Weights of a small mixture-of-experts language model, trained from scratch on English Wikipedia: width 160, vocabulary 5150.
Below are experts of layer 6 (counted from 0) of a mixture-of-experts language model. Rows are named router (the router's row for the expert), gate (a neuron's input weights, with its number), up (a neuron's input weights, with its number), down (a neuron's output weights, with its number) and show model dimensions 0-159. Each number is 200 + 20 x the weight over its row's rms, rounded and kept within 0 to 999.
After each expert's rows: "comes after" lists some tokens at least twice as common just before its tokens as in all text; "comes before" lists some tokens at least twice as common just after its tokens as in all text. This comes from a sample of Wikipedia text that the model never trained on. Tokens count by the router's weight.

# expert 11
router,188,232,198,215,181,179,220,217,202,186,173,239,233,188,190,232,227,177,203,198,187,216,217,187,231,216,187,208,196,208,207,242,209,211,198,208,210,191,202,169,205,185,240,199,210,202,237,190,211,203,204,188,175,188,154,184,197,212,227,205,176,194,216,211,217,193,203,222,216,189,175,204,220,202,180,200,198,211,175,241,158,165,221,202,193,218,202,185,195,217,219,176,200,220,199,238,196,163,195,217,209,158,178,215,235,206,222,217,241,204,218,185,202,223,217,205,197,233,218,157,196,219,204,201,203,241,184,193,234,203,186,194,187,224,243,205,198,209,224,214,218,237,221,212,203,183,230,234,185,196,190,182,197,243,196,192,171,207,190,211
gate0,185,228,197,222,155,202,215,205,178,182,176,210,200,179,199,196,223,183,198,171,197,170,218,214,235,166,185,178,201,200,229,212,186,231,186,193,218,186,231,186,207,195,177,192,205,195,198,199,194,170,174,194,201,186,189,171,181,196,203,207,172,154,230,196,190,215,232,220,184,170,204,222,191,221,196,176,204,181,231,212,224,201,153,194,183,232,203,188,187,207,169,221,191,186,211,187,190,238,252,198,225,205,185,204,194,212,188,188,221,188,196,204,215,220,207,167,215,209,233,186,222,195,190,195,225,232,210,238,209,188,179,199,249,214,211,206,177,199,183,229,224,199,240,219,187,202,206,199,214,255,197,192,179,196,204,171,187,214,238,197
up0,201,215,184,178,179,207,228,200,203,222,187,228,208,190,188,240,230,213,194,209,218,219,213,191,200,251,202,214,181,223,164,166,210,173,213,176,182,257,219,224,200,215,191,212,206,216,210,182,223,240,225,215,202,187,180,224,210,243,209,211,223,204,212,211,193,224,168,199,196,210,212,184,211,200,198,203,211,196,192,194,178,194,245,198,220,179,185,192,186,184,210,188,232,201,226,195,214,186,173,211,192,215,217,198,177,199,201,191,169,186,217,209,189,195,192,215,187,180,215,203,189,204,189,205,216,198,162,183,206,195,249,129,168,203,183,215,247,210,217,186,190,233,207,201,212,183,212,193,201,150,199,221,200,197,184,234,224,198,229,187
down0,199,187,192,161,182,181,235,191,222,261,189,205,229,185,182,191,196,203,198,198,176,193,212,199,222,219,182,190,192,178,167,169,166,220,190,211,196,208,236,160,192,174,215,251,237,204,189,182,190,194,203,180,208,184,179,194,177,187,235,203,198,167,207,188,200,206,160,214,228,223,186,207,200,188,212,239,220,144,227,214,187,218,199,200,180,228,205,175,206,245,196,213,221,160,197,206,206,204,236,190,196,173,175,185,211,234,191,218,189,217,242,183,196,223,207,202,178,214,206,225,191,193,173,188,211,213,191,195,196,218,169,195,187,189,215,199,199,179,175,168,196,180,218,200,193,202,209,202,196,176,197,185,211,196,206,151,207,196,195,208
comes after: "0", "2", " ", "1", "5", "–"
comes before: "0", " |", "1", "–", ".", ";"

# expert 1
router,204,237,189,210,194,196,179,206,214,240,176,251,187,211,212,226,210,177,200,191,186,206,186,198,237,204,196,205,147,224,176,215,205,193,214,202,250,201,221,198,185,183,241,174,201,188,195,203,218,204,207,213,183,196,214,176,182,232,209,207,206,193,230,175,219,206,204,241,200,157,210,228,215,190,181,183,213,191,186,184,231,160,218,214,201,222,243,187,210,243,203,192,201,209,227,226,194,172,197,214,165,165,205,198,207,216,186,187,205,191,219,192,196,223,201,204,236,212,215,192,193,195,176,225,196,208,194,204,220,222,259,188,199,224,194,225,209,182,200,178,220,206,217,209,189,169,234,210,210,200,207,210,224,198,223,166,187,169,177,203
gate0,179,184,219,181,212,198,199,197,200,176,203,189,223,193,214,181,198,215,236,214,188,212,182,197,193,239,182,225,214,227,190,183,194,256,185,219,126,185,212,192,191,204,202,205,213,199,229,212,177,206,241,199,204,217,174,157,217,190,202,192,221,207,219,218,197,230,222,205,174,173,207,183,178,186,189,184,170,213,169,141,206,201,194,214,202,191,211,181,218,238,210,198,205,186,182,210,231,197,186,173,206,232,169,204,187,191,213,208,192,202,180,222,229,201,190,214,231,193,204,209,192,150,203,202,218,188,160,170,218,184,188,203,221,205,175,180,229,193,168,219,182,182,197,205,178,245,209,224,203,191,203,224,195,200,234,202,202,199,190,187
up0,216,182,232,212,179,191,206,197,157,190,191,220,228,180,205,185,168,235,222,226,180,230,172,212,202,216,201,218,218,207,228,176,185,231,207,208,153,206,197,196,197,164,215,208,206,211,208,203,221,237,200,197,234,247,190,154,194,183,226,176,212,195,195,213,213,225,233,209,189,187,235,201,202,217,206,205,172,228,168,183,197,198,169,202,196,207,210,212,218,229,209,165,232,177,203,199,190,203,163,175,179,229,168,165,188,201,223,222,197,180,208,211,227,197,186,204,229,207,194,216,212,167,194,212,229,192,155,197,185,186,207,219,199,207,190,178,218,173,173,226,179,176,197,201,186,241,230,199,225,206,201,193,190,194,215,204,195,206,218,203
down0,224,206,202,166,153,215,201,219,206,201,164,198,197,180,220,187,206,199,191,200,199,219,198,181,205,197,207,241,205,189,199,169,206,206,202,206,208,189,215,174,170,226,195,208,201,179,231,202,163,241,207,161,191,184,188,207,199,208,196,236,233,224,177,182,215,179,224,157,178,203,205,215,184,212,193,207,214,191,213,207,225,237,222,225,199,193,149,216,173,215,210,212,197,213,182,215,212,140,193,179,214,190,216,190,178,177,180,217,203,216,191,232,204,184,191,172,247,183,193,188,215,190,202,192,208,215,218,204,212,231,233,174,209,184,185,239,189,187,187,180,165,199,205,219,176,168,211,201,186,162,185,187,204,159,195,184,194,195,188,169
comes after: " ", "1", "2", "3", "4", "5"
comes before: " |", ".", "–", "0", ",", "5"

# expert 0
router,191,211,197,224,209,197,219,188,196,225,176,214,231,203,187,217,222,200,194,212,186,195,253,181,202,228,164,216,205,211,189,215,193,197,214,205,215,212,208,204,216,188,250,191,203,207,204,168,211,208,202,208,193,182,204,166,227,189,235,183,209,194,202,231,195,194,179,220,210,192,193,207,222,234,188,179,213,227,170,207,184,177,220,229,186,224,224,190,196,214,193,179,200,218,213,231,197,183,172,229,174,178,181,227,236,228,222,207,232,173,207,181,206,198,210,216,203,231,212,182,193,201,190,194,191,230,165,201,229,223,207,218,178,225,242,192,180,192,248,217,233,206,240,216,176,180,241,195,204,205,219,203,211,235,223,169,160,182,192,216
gate0,222,238,207,227,226,181,158,226,209,181,192,160,206,201,201,194,172,231,166,176,184,202,185,183,186,183,183,174,198,215,176,239,228,175,218,227,249,219,232,180,219,171,187,191,231,217,214,154,190,213,190,222,174,202,214,190,227,211,195,179,201,198,218,198,205,176,179,211,164,199,166,182,187,211,197,183,178,213,196,200,227,186,207,207,193,236,218,228,206,183,203,232,193,205,218,210,193,196,239,217,186,205,200,196,226,210,193,188,180,211,192,209,181,183,191,198,167,213,215,191,213,226,213,178,175,199,224,231,231,212,188,211,200,234,209,202,203,201,212,196,182,192,197,191,220,193,214,218,183,221,241,183,216,187,201,145,210,231,188,221
up0,218,217,228,172,210,182,211,191,216,193,213,183,213,213,205,183,224,212,212,193,209,188,175,238,218,196,224,167,205,225,185,203,240,173,223,197,183,256,228,205,195,206,221,175,181,174,204,184,187,205,205,219,184,214,221,182,194,195,169,192,170,184,209,252,189,205,203,194,181,199,189,203,171,152,212,221,209,187,204,200,204,186,191,213,186,181,224,221,197,222,177,260,180,234,196,182,199,162,194,203,182,225,236,177,224,195,201,198,206,204,182,223,176,212,205,228,227,195,235,223,221,228,221,191,176,207,209,208,204,189,226,196,193,192,197,217,157,223,188,245,197,173,194,192,191,173,199,192,168,190,198,178,181,225,219,179,198,216,184,184
down0,196,217,219,205,210,226,215,186,225,205,223,206,198,202,215,200,227,179,188,203,208,191,180,190,213,159,220,174,188,203,192,226,189,179,188,231,228,180,209,212,187,164,218,204,228,211,198,198,178,221,228,179,198,188,213,164,193,207,193,219,202,200,188,182,183,199,225,184,195,215,184,198,184,234,190,210,200,192,245,182,186,190,209,201,198,195,193,228,198,190,172,227,206,260,211,220,185,211,208,221,206,224,191,183,218,205,233,246,224,168,211,223,206,208,239,215,176,161,201,202,211,209,188,148,197,191,218,186,183,196,193,235,203,191,203,228,206,213,242,202,237,215,235,212,180,179,169,177,208,194,201,144,169,229,170,207,194,191,183,180
comes after: "2", "1", "4", "\n", ")\n", " is"
comes before: "1", "0", "2", "9", "8", "7"

# expert 4
router,165,206,178,219,221,209,222,187,220,191,217,206,242,228,197,193,182,189,198,191,217,203,231,167,256,189,219,225,176,203,204,214,192,192,231,225,250,208,208,195,211,182,196,185,169,181,226,168,233,187,212,169,246,205,155,211,237,191,206,198,189,200,185,172,220,225,196,238,204,213,194,180,208,175,178,185,223,200,217,208,200,181,215,213,206,216,204,178,202,238,205,189,190,256,193,218,171,203,189,202,176,195,211,201,203,218,234,175,193,216,179,182,209,184,213,224,239,206,211,187,204,220,189,218,200,196,182,181,192,215,233,222,169,199,198,173,164,183,213,228,194,210,203,208,189,180,227,231,198,212,217,220,184,198,192,196,216,191,212,223
gate0,211,190,203,179,223,190,167,182,221,210,177,223,186,227,216,239,198,220,178,179,218,215,185,199,221,203,188,244,192,170,179,211,195,154,234,227,215,206,179,211,211,185,181,179,210,211,210,174,207,187,195,187,237,188,194,185,228,198,216,206,224,208,180,223,200,211,203,223,218,194,223,197,231,195,242,193,189,201,217,174,177,181,221,213,213,208,185,146,219,194,191,180,211,213,206,136,226,213,195,174,223,218,194,180,207,239,218,196,198,219,191,214,209,160,198,215,233,212,248,178,201,209,173,211,207,200,185,186,202,194,243,212,212,217,192,195,194,219,190,183,240,224,208,201,172,236,203,205,175,203,187,208,187,198,199,212,157,206,203,197
up0,190,201,197,212,203,209,227,221,186,195,210,186,187,190,207,167,202,191,234,220,204,195,207,196,172,178,207,171,216,226,219,173,190,218,186,205,195,200,210,198,211,219,226,234,185,166,201,196,225,200,199,215,173,212,211,226,194,191,194,190,176,197,231,173,236,180,204,196,172,201,173,226,187,190,156,224,219,192,178,228,231,191,175,190,165,188,215,231,180,205,202,238,186,183,204,241,150,183,198,240,180,194,198,236,185,168,182,214,210,200,217,206,220,207,220,182,173,201,180,223,193,247,228,200,189,201,224,210,236,198,166,202,168,186,189,205,195,165,223,198,196,169,209,199,218,175,217,184,206,195,225,193,197,209,184,217,259,207,186,214
down0,201,206,224,210,205,187,208,195,219,196,185,223,211,201,206,219,237,201,234,227,161,182,200,197,165,194,196,212,179,184,199,205,219,189,186,179,204,193,188,202,235,198,216,168,196,236,199,201,205,224,194,203,183,252,163,201,182,218,203,205,215,174,227,179,190,164,216,217,200,239,172,238,218,180,189,205,179,186,184,218,176,204,238,231,195,252,174,214,208,188,182,214,202,167,216,216,182,193,205,205,191,166,179,215,229,207,194,240,183,206,194,201,213,222,216,184,176,189,216,187,187,207,173,217,183,222,206,174,208,197,220,221,176,229,237,209,209,178,209,163,216,224,206,240,196,194,198,183,210,203,238,207,209,232,168,195,180,211,208,167
comes after: ".\n\n", " |\n", "\n\n", " |\n\n", "s", ")\n\n"
comes before: "|", "==", "The", "===", "In", " The"

# expert 19
router,209,238,212,212,198,169,223,173,169,177,156,216,221,206,162,193,204,221,165,220,205,176,233,169,216,199,182,220,212,198,221,205,210,214,201,199,204,201,230,195,199,208,232,187,191,187,215,206,189,201,164,217,223,220,208,192,213,232,247,180,215,191,233,242,223,188,217,229,202,177,199,218,203,200,181,207,191,228,177,220,183,196,196,213,180,222,223,208,208,206,208,195,205,193,226,260,224,185,169,205,174,180,196,223,223,214,218,179,227,215,198,207,220,203,191,194,240,220,201,180,198,209,174,209,190,195,172,199,213,213,244,195,197,209,223,189,192,179,231,206,212,221,224,238,181,207,212,238,207,215,222,204,193,234,202,159,182,202,192,217
gate0,223,224,190,185,170,184,176,180,215,155,204,229,173,180,238,215,202,179,213,199,151,210,176,186,184,214,214,218,187,223,233,184,216,198,192,213,185,187,221,182,180,226,227,191,219,190,256,207,196,170,176,188,218,201,174,204,213,186,189,220,207,202,256,227,201,204,214,208,215,175,153,200,210,206,192,191,193,203,174,223,178,195,203,228,228,223,210,236,171,175,219,225,232,195,184,212,210,202,207,189,218,206,208,205,211,217,164,204,200,196,180,211,209,194,218,225,200,194,187,209,199,245,217,202,194,197,205,228,213,191,212,221,199,234,162,208,190,178,188,206,215,187,170,208,165,179,219,217,182,163,212,194,161,211,181,204,224,191,201,216
up0,213,211,192,183,188,210,177,204,203,181,206,189,174,205,217,220,148,188,235,214,160,196,192,194,215,212,261,184,204,203,189,206,198,218,179,243,196,226,200,184,204,209,213,183,217,217,214,196,156,160,176,196,234,218,209,165,195,187,174,215,205,193,229,174,206,211,211,199,211,189,206,198,229,186,175,206,171,218,181,219,215,184,236,200,236,214,200,216,183,183,261,216,249,183,171,225,190,226,177,194,231,171,205,178,180,206,165,200,203,196,182,218,193,226,195,195,193,207,202,197,204,213,222,189,167,183,211,225,205,205,229,176,205,197,197,200,213,168,203,225,212,188,194,224,184,170,203,214,195,185,190,190,203,227,199,224,159,197,215,207
down0,235,218,197,194,195,222,205,190,216,186,220,197,201,179,203,232,197,194,205,206,197,173,210,189,200,197,192,165,183,254,212,198,217,188,203,199,220,216,213,165,214,162,218,200,219,208,245,205,193,187,186,188,215,235,204,194,173,227,148,204,246,207,160,203,212,177,167,180,191,196,169,212,227,226,186,181,192,204,200,205,204,178,190,211,228,235,224,177,167,157,227,214,204,178,185,205,191,215,250,187,228,209,215,179,202,209,226,170,215,193,228,236,188,188,235,198,197,220,228,172,190,157,203,195,162,181,197,239,199,185,212,220,209,215,190,207,177,193,209,183,198,206,211,195,173,188,199,197,211,212,191,199,203,215,224,192,177,210,174,195
comes after: "3", "4", "7", "5", "6", "8"
comes before: " The", " In", " He", " It", "==", " This"

# expert 48
router,194,208,230,202,200,199,224,181,181,210,216,228,204,220,182,209,227,170,191,196,189,185,183,161,244,187,204,211,177,229,189,205,196,227,206,214,238,164,243,215,189,209,251,204,180,188,216,185,212,222,185,202,217,215,196,218,218,165,194,230,188,209,238,206,178,189,184,213,179,224,186,245,197,180,223,170,226,203,207,210,231,159,203,222,201,216,202,228,232,199,184,189,189,187,201,209,165,195,188,219,194,175,207,249,240,176,171,180,198,193,204,191,202,217,223,203,200,217,219,208,190,208,188,185,216,221,186,217,210,221,236,196,195,193,193,205,202,214,216,207,217,219,243,233,155,194,211,206,213,165,191,197,181,223,221,196,186,185,206,220
gate0,209,178,215,175,223,199,210,193,209,197,195,239,172,198,208,182,185,213,164,187,211,181,224,182,216,218,199,221,204,220,203,200,199,218,231,192,205,222,184,219,212,188,201,236,178,204,161,187,192,230,168,181,218,195,207,230,237,197,214,225,200,190,217,191,197,186,188,213,245,221,208,188,197,177,199,245,193,182,167,213,174,143,188,221,198,159,177,213,216,207,209,206,205,197,189,254,191,210,191,171,206,187,227,196,213,189,207,156,182,191,211,218,195,176,174,192,185,217,218,191,224,199,186,185,207,196,187,184,186,220,230,227,185,213,210,214,169,212,165,192,222,208,232,221,186,211,171,211,205,222,197,140,209,195,192,184,190,206,211,243
up0,226,205,214,189,233,195,189,196,181,194,204,228,145,222,213,204,197,212,160,180,201,187,214,183,230,183,194,217,202,234,212,213,205,208,217,194,208,220,185,214,210,188,201,238,163,200,164,189,202,233,170,194,212,202,206,227,246,190,228,219,224,211,223,211,191,182,192,216,224,229,209,191,183,166,196,201,212,198,175,205,182,151,185,194,187,179,190,195,206,206,196,206,215,188,155,250,200,198,195,160,209,186,224,196,220,195,221,183,207,187,225,189,196,183,189,178,210,217,212,195,200,188,213,177,182,194,210,186,199,227,231,224,183,226,199,224,183,223,171,192,207,219,225,221,174,208,165,203,182,224,199,160,219,225,198,186,197,198,191,262
down0,198,224,215,209,219,217,202,201,202,222,176,191,215,226,171,193,185,218,182,172,173,201,195,225,173,203,176,209,206,202,179,208,182,214,191,214,222,207,248,199,199,229,187,206,188,170,204,220,207,216,198,199,149,190,226,163,189,159,184,195,177,227,210,179,192,194,193,197,190,190,186,221,188,202,201,221,216,170,189,181,248,221,187,169,207,175,189,190,224,183,194,184,218,221,182,195,170,161,169,203,194,177,214,183,207,168,214,215,186,216,205,222,181,177,190,152,196,176,177,176,188,180,185,177,205,205,186,239,193,198,208,187,232,209,170,209,221,233,222,159,223,205,215,220,176,190,170,174,239,185,202,205,199,213,232,188,185,201,161,202
comes after: " ", "–", " (", " the", " a", " +"
comes before: "0", "5", " of", "4", "6", "–"

# expert 50
router,151,209,194,208,174,174,201,190,213,177,200,192,244,220,166,210,182,202,181,194,232,213,195,187,226,187,180,193,194,186,207,227,173,191,245,194,194,219,218,211,255,192,215,164,197,201,189,194,237,190,193,203,234,224,193,177,208,211,225,203,194,188,195,219,219,173,202,238,189,199,185,216,205,196,163,199,207,179,195,247,214,201,250,218,227,212,210,193,207,204,183,229,176,204,195,183,178,200,222,220,190,174,162,208,224,189,162,197,206,210,184,202,199,179,203,224,195,224,239,221,196,237,196,227,192,208,190,220,218,206,212,170,182,211,201,184,185,181,206,187,237,204,204,205,207,202,185,227,212,190,218,216,190,191,235,149,198,167,215,203
gate0,206,185,210,162,187,239,217,177,224,199,185,245,192,230,213,210,188,226,170,235,181,200,175,168,208,198,191,197,192,194,209,199,199,160,188,185,179,209,214,176,191,190,204,169,194,207,195,214,194,206,203,187,182,208,209,167,179,185,192,154,183,233,217,228,200,206,221,210,175,216,161,177,188,204,212,174,226,213,160,193,210,229,231,235,210,236,239,167,208,237,207,213,207,215,196,209,192,191,177,213,222,216,208,184,194,231,205,201,195,188,213,186,200,185,163,206,176,202,243,243,200,209,221,220,183,209,209,178,173,184,165,213,215,194,207,212,194,174,206,203,185,203,232,196,212,223,210,216,230,174,213,213,201,217,213,240,231,209,184,206
up0,189,177,211,154,185,213,224,184,208,220,183,252,194,208,215,222,201,192,188,220,189,211,179,196,214,222,197,195,181,188,218,207,223,167,192,182,197,245,214,188,203,191,221,165,197,186,229,204,204,191,195,188,205,210,200,159,186,197,191,134,166,199,194,218,225,190,181,219,167,212,162,172,220,195,225,173,227,198,194,220,181,224,195,223,219,207,205,174,183,246,202,220,220,228,196,196,208,197,180,183,228,188,209,188,212,223,190,171,222,198,188,190,201,215,174,206,182,181,230,219,169,195,190,191,152,194,207,201,191,162,192,212,196,210,225,218,215,170,203,176,211,212,214,183,202,196,222,211,232,199,195,202,191,232,178,251,222,203,183,197
down0,185,216,191,170,195,201,198,201,188,225,210,184,210,230,223,214,202,209,208,205,201,231,171,194,205,229,227,183,225,177,207,183,174,189,189,175,246,213,195,190,209,179,206,203,239,182,201,189,182,194,177,211,216,193,204,223,201,189,241,200,175,175,226,227,196,211,191,193,268,171,199,229,189,190,235,189,235,222,209,214,198,238,211,171,177,172,207,213,189,204,176,201,175,155,207,199,208,217,192,220,174,172,186,196,153,186,178,180,220,216,181,210,213,198,243,229,207,176,211,205,210,216,225,236,206,183,185,180,219,219,190,173,201,171,204,211,195,234,215,195,223,183,204,179,216,173,181,203,202,227,213,203,192,179,201,176,186,190,233,199
comes after: " |\n", ")", "0", "3", "4", "5"
comes before: " ", " —", " +", " −", " L", " \""

# expert 21
router,201,176,190,228,204,192,201,216,230,203,168,216,184,209,176,164,207,175,232,232,188,201,209,148,218,186,191,221,212,206,180,212,254,250,213,217,220,192,184,187,222,235,223,170,195,209,198,211,224,170,202,178,216,224,192,207,208,230,231,207,172,182,171,210,213,192,218,203,197,195,191,215,202,229,195,166,207,226,201,173,201,199,204,221,191,224,236,217,186,195,206,224,182,218,197,228,216,189,204,211,171,197,217,215,206,188,224,196,213,200,181,202,228,196,205,209,194,242,179,198,189,188,195,203,197,222,138,191,197,211,231,196,191,226,219,186,195,190,265,208,224,220,229,212,209,191,208,207,219,212,207,178,204,211,190,183,200,197,239,225
gate0,208,193,201,223,175,208,240,202,190,189,193,187,206,181,179,143,201,157,210,174,205,197,184,187,200,198,176,200,180,184,229,221,201,204,214,196,170,203,205,171,184,179,216,220,180,182,172,226,217,204,156,203,224,210,210,201,202,179,251,196,220,186,188,206,179,189,204,184,213,174,207,175,205,187,206,207,205,219,211,162,218,197,190,206,211,241,241,199,196,208,207,195,225,220,181,191,210,215,197,230,212,200,165,182,176,208,225,189,188,215,235,215,185,152,234,195,194,199,205,166,203,181,215,167,238,248,204,186,216,179,217,179,200,198,220,186,205,231,200,164,207,163,194,220,216,223,219,189,199,160,171,182,205,224,208,195,190,223,207,206
up0,211,174,216,212,191,182,239,202,159,218,190,196,222,193,207,178,194,156,230,186,224,190,176,202,199,208,210,190,137,200,211,224,205,207,198,218,165,222,237,170,176,221,206,184,188,184,198,209,209,226,183,217,221,227,181,185,202,184,244,194,252,212,203,196,201,178,217,158,246,182,198,199,206,164,204,192,196,219,232,206,186,189,214,210,223,217,191,182,209,166,213,207,209,222,196,180,193,195,217,211,227,223,219,179,195,194,212,200,219,198,217,207,183,193,191,192,180,179,200,198,186,200,201,172,224,208,199,240,212,193,228,149,191,210,216,184,233,216,163,190,223,170,186,224,201,171,203,194,189,191,187,229,200,174,196,205,209,232,219,207
down0,160,176,188,220,199,208,211,215,222,214,226,224,202,198,225,198,187,209,190,177,215,186,211,162,181,217,224,226,165,196,187,231,183,229,208,206,193,195,199,198,177,245,205,200,207,238,201,158,204,203,235,209,200,165,166,201,208,211,207,214,180,187,231,235,229,179,204,205,218,181,193,192,186,185,211,235,220,244,207,198,178,196,185,193,197,198,210,183,193,215,211,228,189,229,228,205,199,196,193,211,155,187,178,213,236,163,205,183,216,210,168,201,203,228,187,191,175,184,182,177,191,181,209,201,177,228,222,193,193,206,177,223,195,194,194,231,211,199,241,186,215,201,204,207,226,174,184,147,219,212,223,208,224,206,165,204,201,210,168,232
comes after: "|", " |", ",", " in", ":", " October"
comes before: "1", "2", "3", "4", "6", "5"

# expert 35
router,186,233,191,221,204,194,190,202,188,195,194,200,217,225,209,210,219,219,211,193,192,196,220,181,223,176,170,193,197,214,174,230,205,221,209,211,208,206,244,201,197,221,231,180,215,201,228,197,195,195,185,175,189,205,218,206,202,233,216,197,188,205,233,192,188,180,182,205,172,187,198,185,237,217,209,193,170,233,230,224,213,145,195,203,198,226,232,199,225,233,181,211,169,197,236,230,187,205,190,226,166,157,180,222,209,176,197,211,204,188,203,202,157,189,184,207,235,216,249,161,195,211,196,203,190,208,205,255,228,231,212,211,164,227,209,222,203,222,205,206,223,208,205,241,193,190,223,204,223,218,223,188,223,210,199,188,193,207,190,220
gate0,166,191,188,219,211,200,208,207,190,203,212,197,187,206,182,208,185,178,234,178,212,177,200,216,175,204,195,198,177,163,196,204,168,201,197,210,213,202,186,188,200,178,171,206,200,195,185,214,186,187,198,236,187,184,199,211,145,182,214,177,176,194,178,223,192,185,184,215,194,211,215,223,188,182,181,191,218,207,219,204,179,205,204,171,202,193,192,197,231,194,164,168,226,248,167,196,181,194,191,194,160,206,201,204,196,205,194,172,199,205,238,189,218,242,209,209,135,220,236,188,233,217,163,210,193,192,233,196,179,214,219,197,220,191,208,187,222,203,201,196,185,225,186,206,171,203,262,208,214,155,183,209,217,210,209,167,217,199,247,203
up0,197,192,191,201,207,206,154,188,209,197,174,165,218,198,230,172,233,198,167,218,221,194,218,202,210,188,201,209,173,182,228,228,176,190,201,174,199,197,234,218,230,228,166,180,180,209,201,198,209,192,198,239,181,215,178,193,208,224,216,173,209,244,202,177,234,207,177,240,231,189,178,185,218,203,161,203,179,187,191,185,225,186,198,159,178,203,206,201,180,190,191,227,219,171,217,196,201,189,190,198,190,230,215,202,175,181,182,216,191,206,212,191,202,224,183,184,230,164,209,179,206,200,211,185,240,218,212,202,172,188,200,212,246,183,192,194,225,208,188,235,209,201,204,196,213,189,207,188,251,190,208,191,227,249,179,198,203,234,195,215
down0,199,189,175,187,210,212,186,176,206,231,168,151,191,181,177,209,198,166,187,177,164,195,203,172,170,252,205,182,195,189,245,214,204,228,202,214,198,185,209,197,235,184,183,201,236,206,204,211,193,197,226,215,196,180,200,209,187,211,184,179,185,183,160,204,205,213,176,213,227,228,207,222,228,210,195,230,205,207,217,198,207,183,187,193,203,214,185,200,179,245,192,212,209,202,220,228,204,204,249,180,211,186,184,194,194,206,184,188,228,171,246,215,202,202,160,188,210,172,194,174,204,172,233,192,194,171,237,184,194,194,215,213,218,156,218,230,224,211,186,208,216,175,202,191,194,154,204,189,175,187,213,191,230,193,203,192,229,188,210,193
comes after: ".", "0", "7", "1", "5", "8"
comes before: " |", "%", "0", " |\n", "–", ")"

# expert 40
router,204,209,217,238,208,180,214,226,178,189,213,201,227,186,193,171,225,185,198,218,214,206,205,173,211,166,204,231,192,217,190,205,211,220,212,187,238,192,178,182,210,219,200,176,200,237,213,190,191,183,192,159,248,221,185,196,242,237,221,198,213,210,210,212,228,214,234,204,190,197,196,198,207,201,208,166,143,203,155,179,192,223,206,199,206,217,192,215,189,202,197,191,195,210,233,193,166,225,210,244,200,177,188,210,201,186,223,185,232,188,178,199,235,179,216,205,198,234,201,169,207,200,180,200,199,226,186,183,224,214,191,215,178,242,208,186,157,182,211,206,228,222,228,207,200,180,198,213,208,182,208,196,189,257,187,208,218,211,219,200
gate0,193,200,208,172,201,200,205,210,212,193,195,203,208,204,210,193,195,208,210,171,196,174,185,170,206,192,199,201,223,165,187,229,190,207,202,153,191,210,206,178,171,230,213,192,199,209,208,231,178,206,198,215,181,225,187,192,185,228,198,205,220,202,232,171,193,203,209,198,185,206,199,209,215,225,211,171,197,207,229,166,238,176,182,194,203,197,180,264,189,224,230,199,170,208,219,199,257,207,189,202,233,168,174,202,229,220,208,160,196,197,170,184,181,195,213,175,213,180,200,212,215,209,217,185,194,197,259,185,187,167,215,188,162,238,204,211,227,226,196,201,180,176,209,231,189,209,249,200,208,171,226,198,169,204,197,169,201,202,199,211
up0,183,212,195,216,210,227,152,185,205,206,213,188,190,193,188,197,223,218,184,192,183,230,215,223,179,195,224,177,182,209,240,169,208,190,180,233,209,173,181,189,245,163,193,214,190,162,168,186,194,200,220,189,203,168,229,175,233,199,225,223,184,200,158,227,196,194,192,214,194,184,185,196,163,194,225,210,224,208,213,241,179,219,225,236,218,224,223,177,209,177,205,200,233,182,180,221,160,206,210,182,215,203,215,214,223,194,198,231,190,195,219,204,230,214,170,242,200,214,216,204,217,183,208,211,205,203,157,202,199,210,191,190,224,177,205,219,175,185,183,205,196,188,186,200,202,206,159,200,178,216,200,213,219,215,197,215,202,206,236,162
down0,189,180,204,197,229,175,194,190,228,154,201,187,210,198,202,202,207,181,188,205,205,157,186,211,199,228,151,161,206,210,201,221,191,196,240,191,218,199,198,187,188,222,213,156,218,216,221,188,194,215,195,191,192,176,253,154,192,206,187,189,203,201,242,197,222,230,186,184,180,198,207,222,202,208,163,208,150,211,210,216,191,199,201,214,217,229,182,173,197,210,145,181,201,227,191,198,194,214,182,194,191,175,168,201,187,209,176,198,198,244,200,176,194,174,186,190,223,195,201,189,202,216,154,192,242,197,228,167,202,209,206,210,209,176,170,198,207,183,207,210,186,201,202,200,178,194,224,211,206,198,180,185,176,191,201,199,187,187,154,239
comes after: " |", ";", "|", ":", " /", " –"
comes before: "1", "2", "3", "4", " |", " |\n"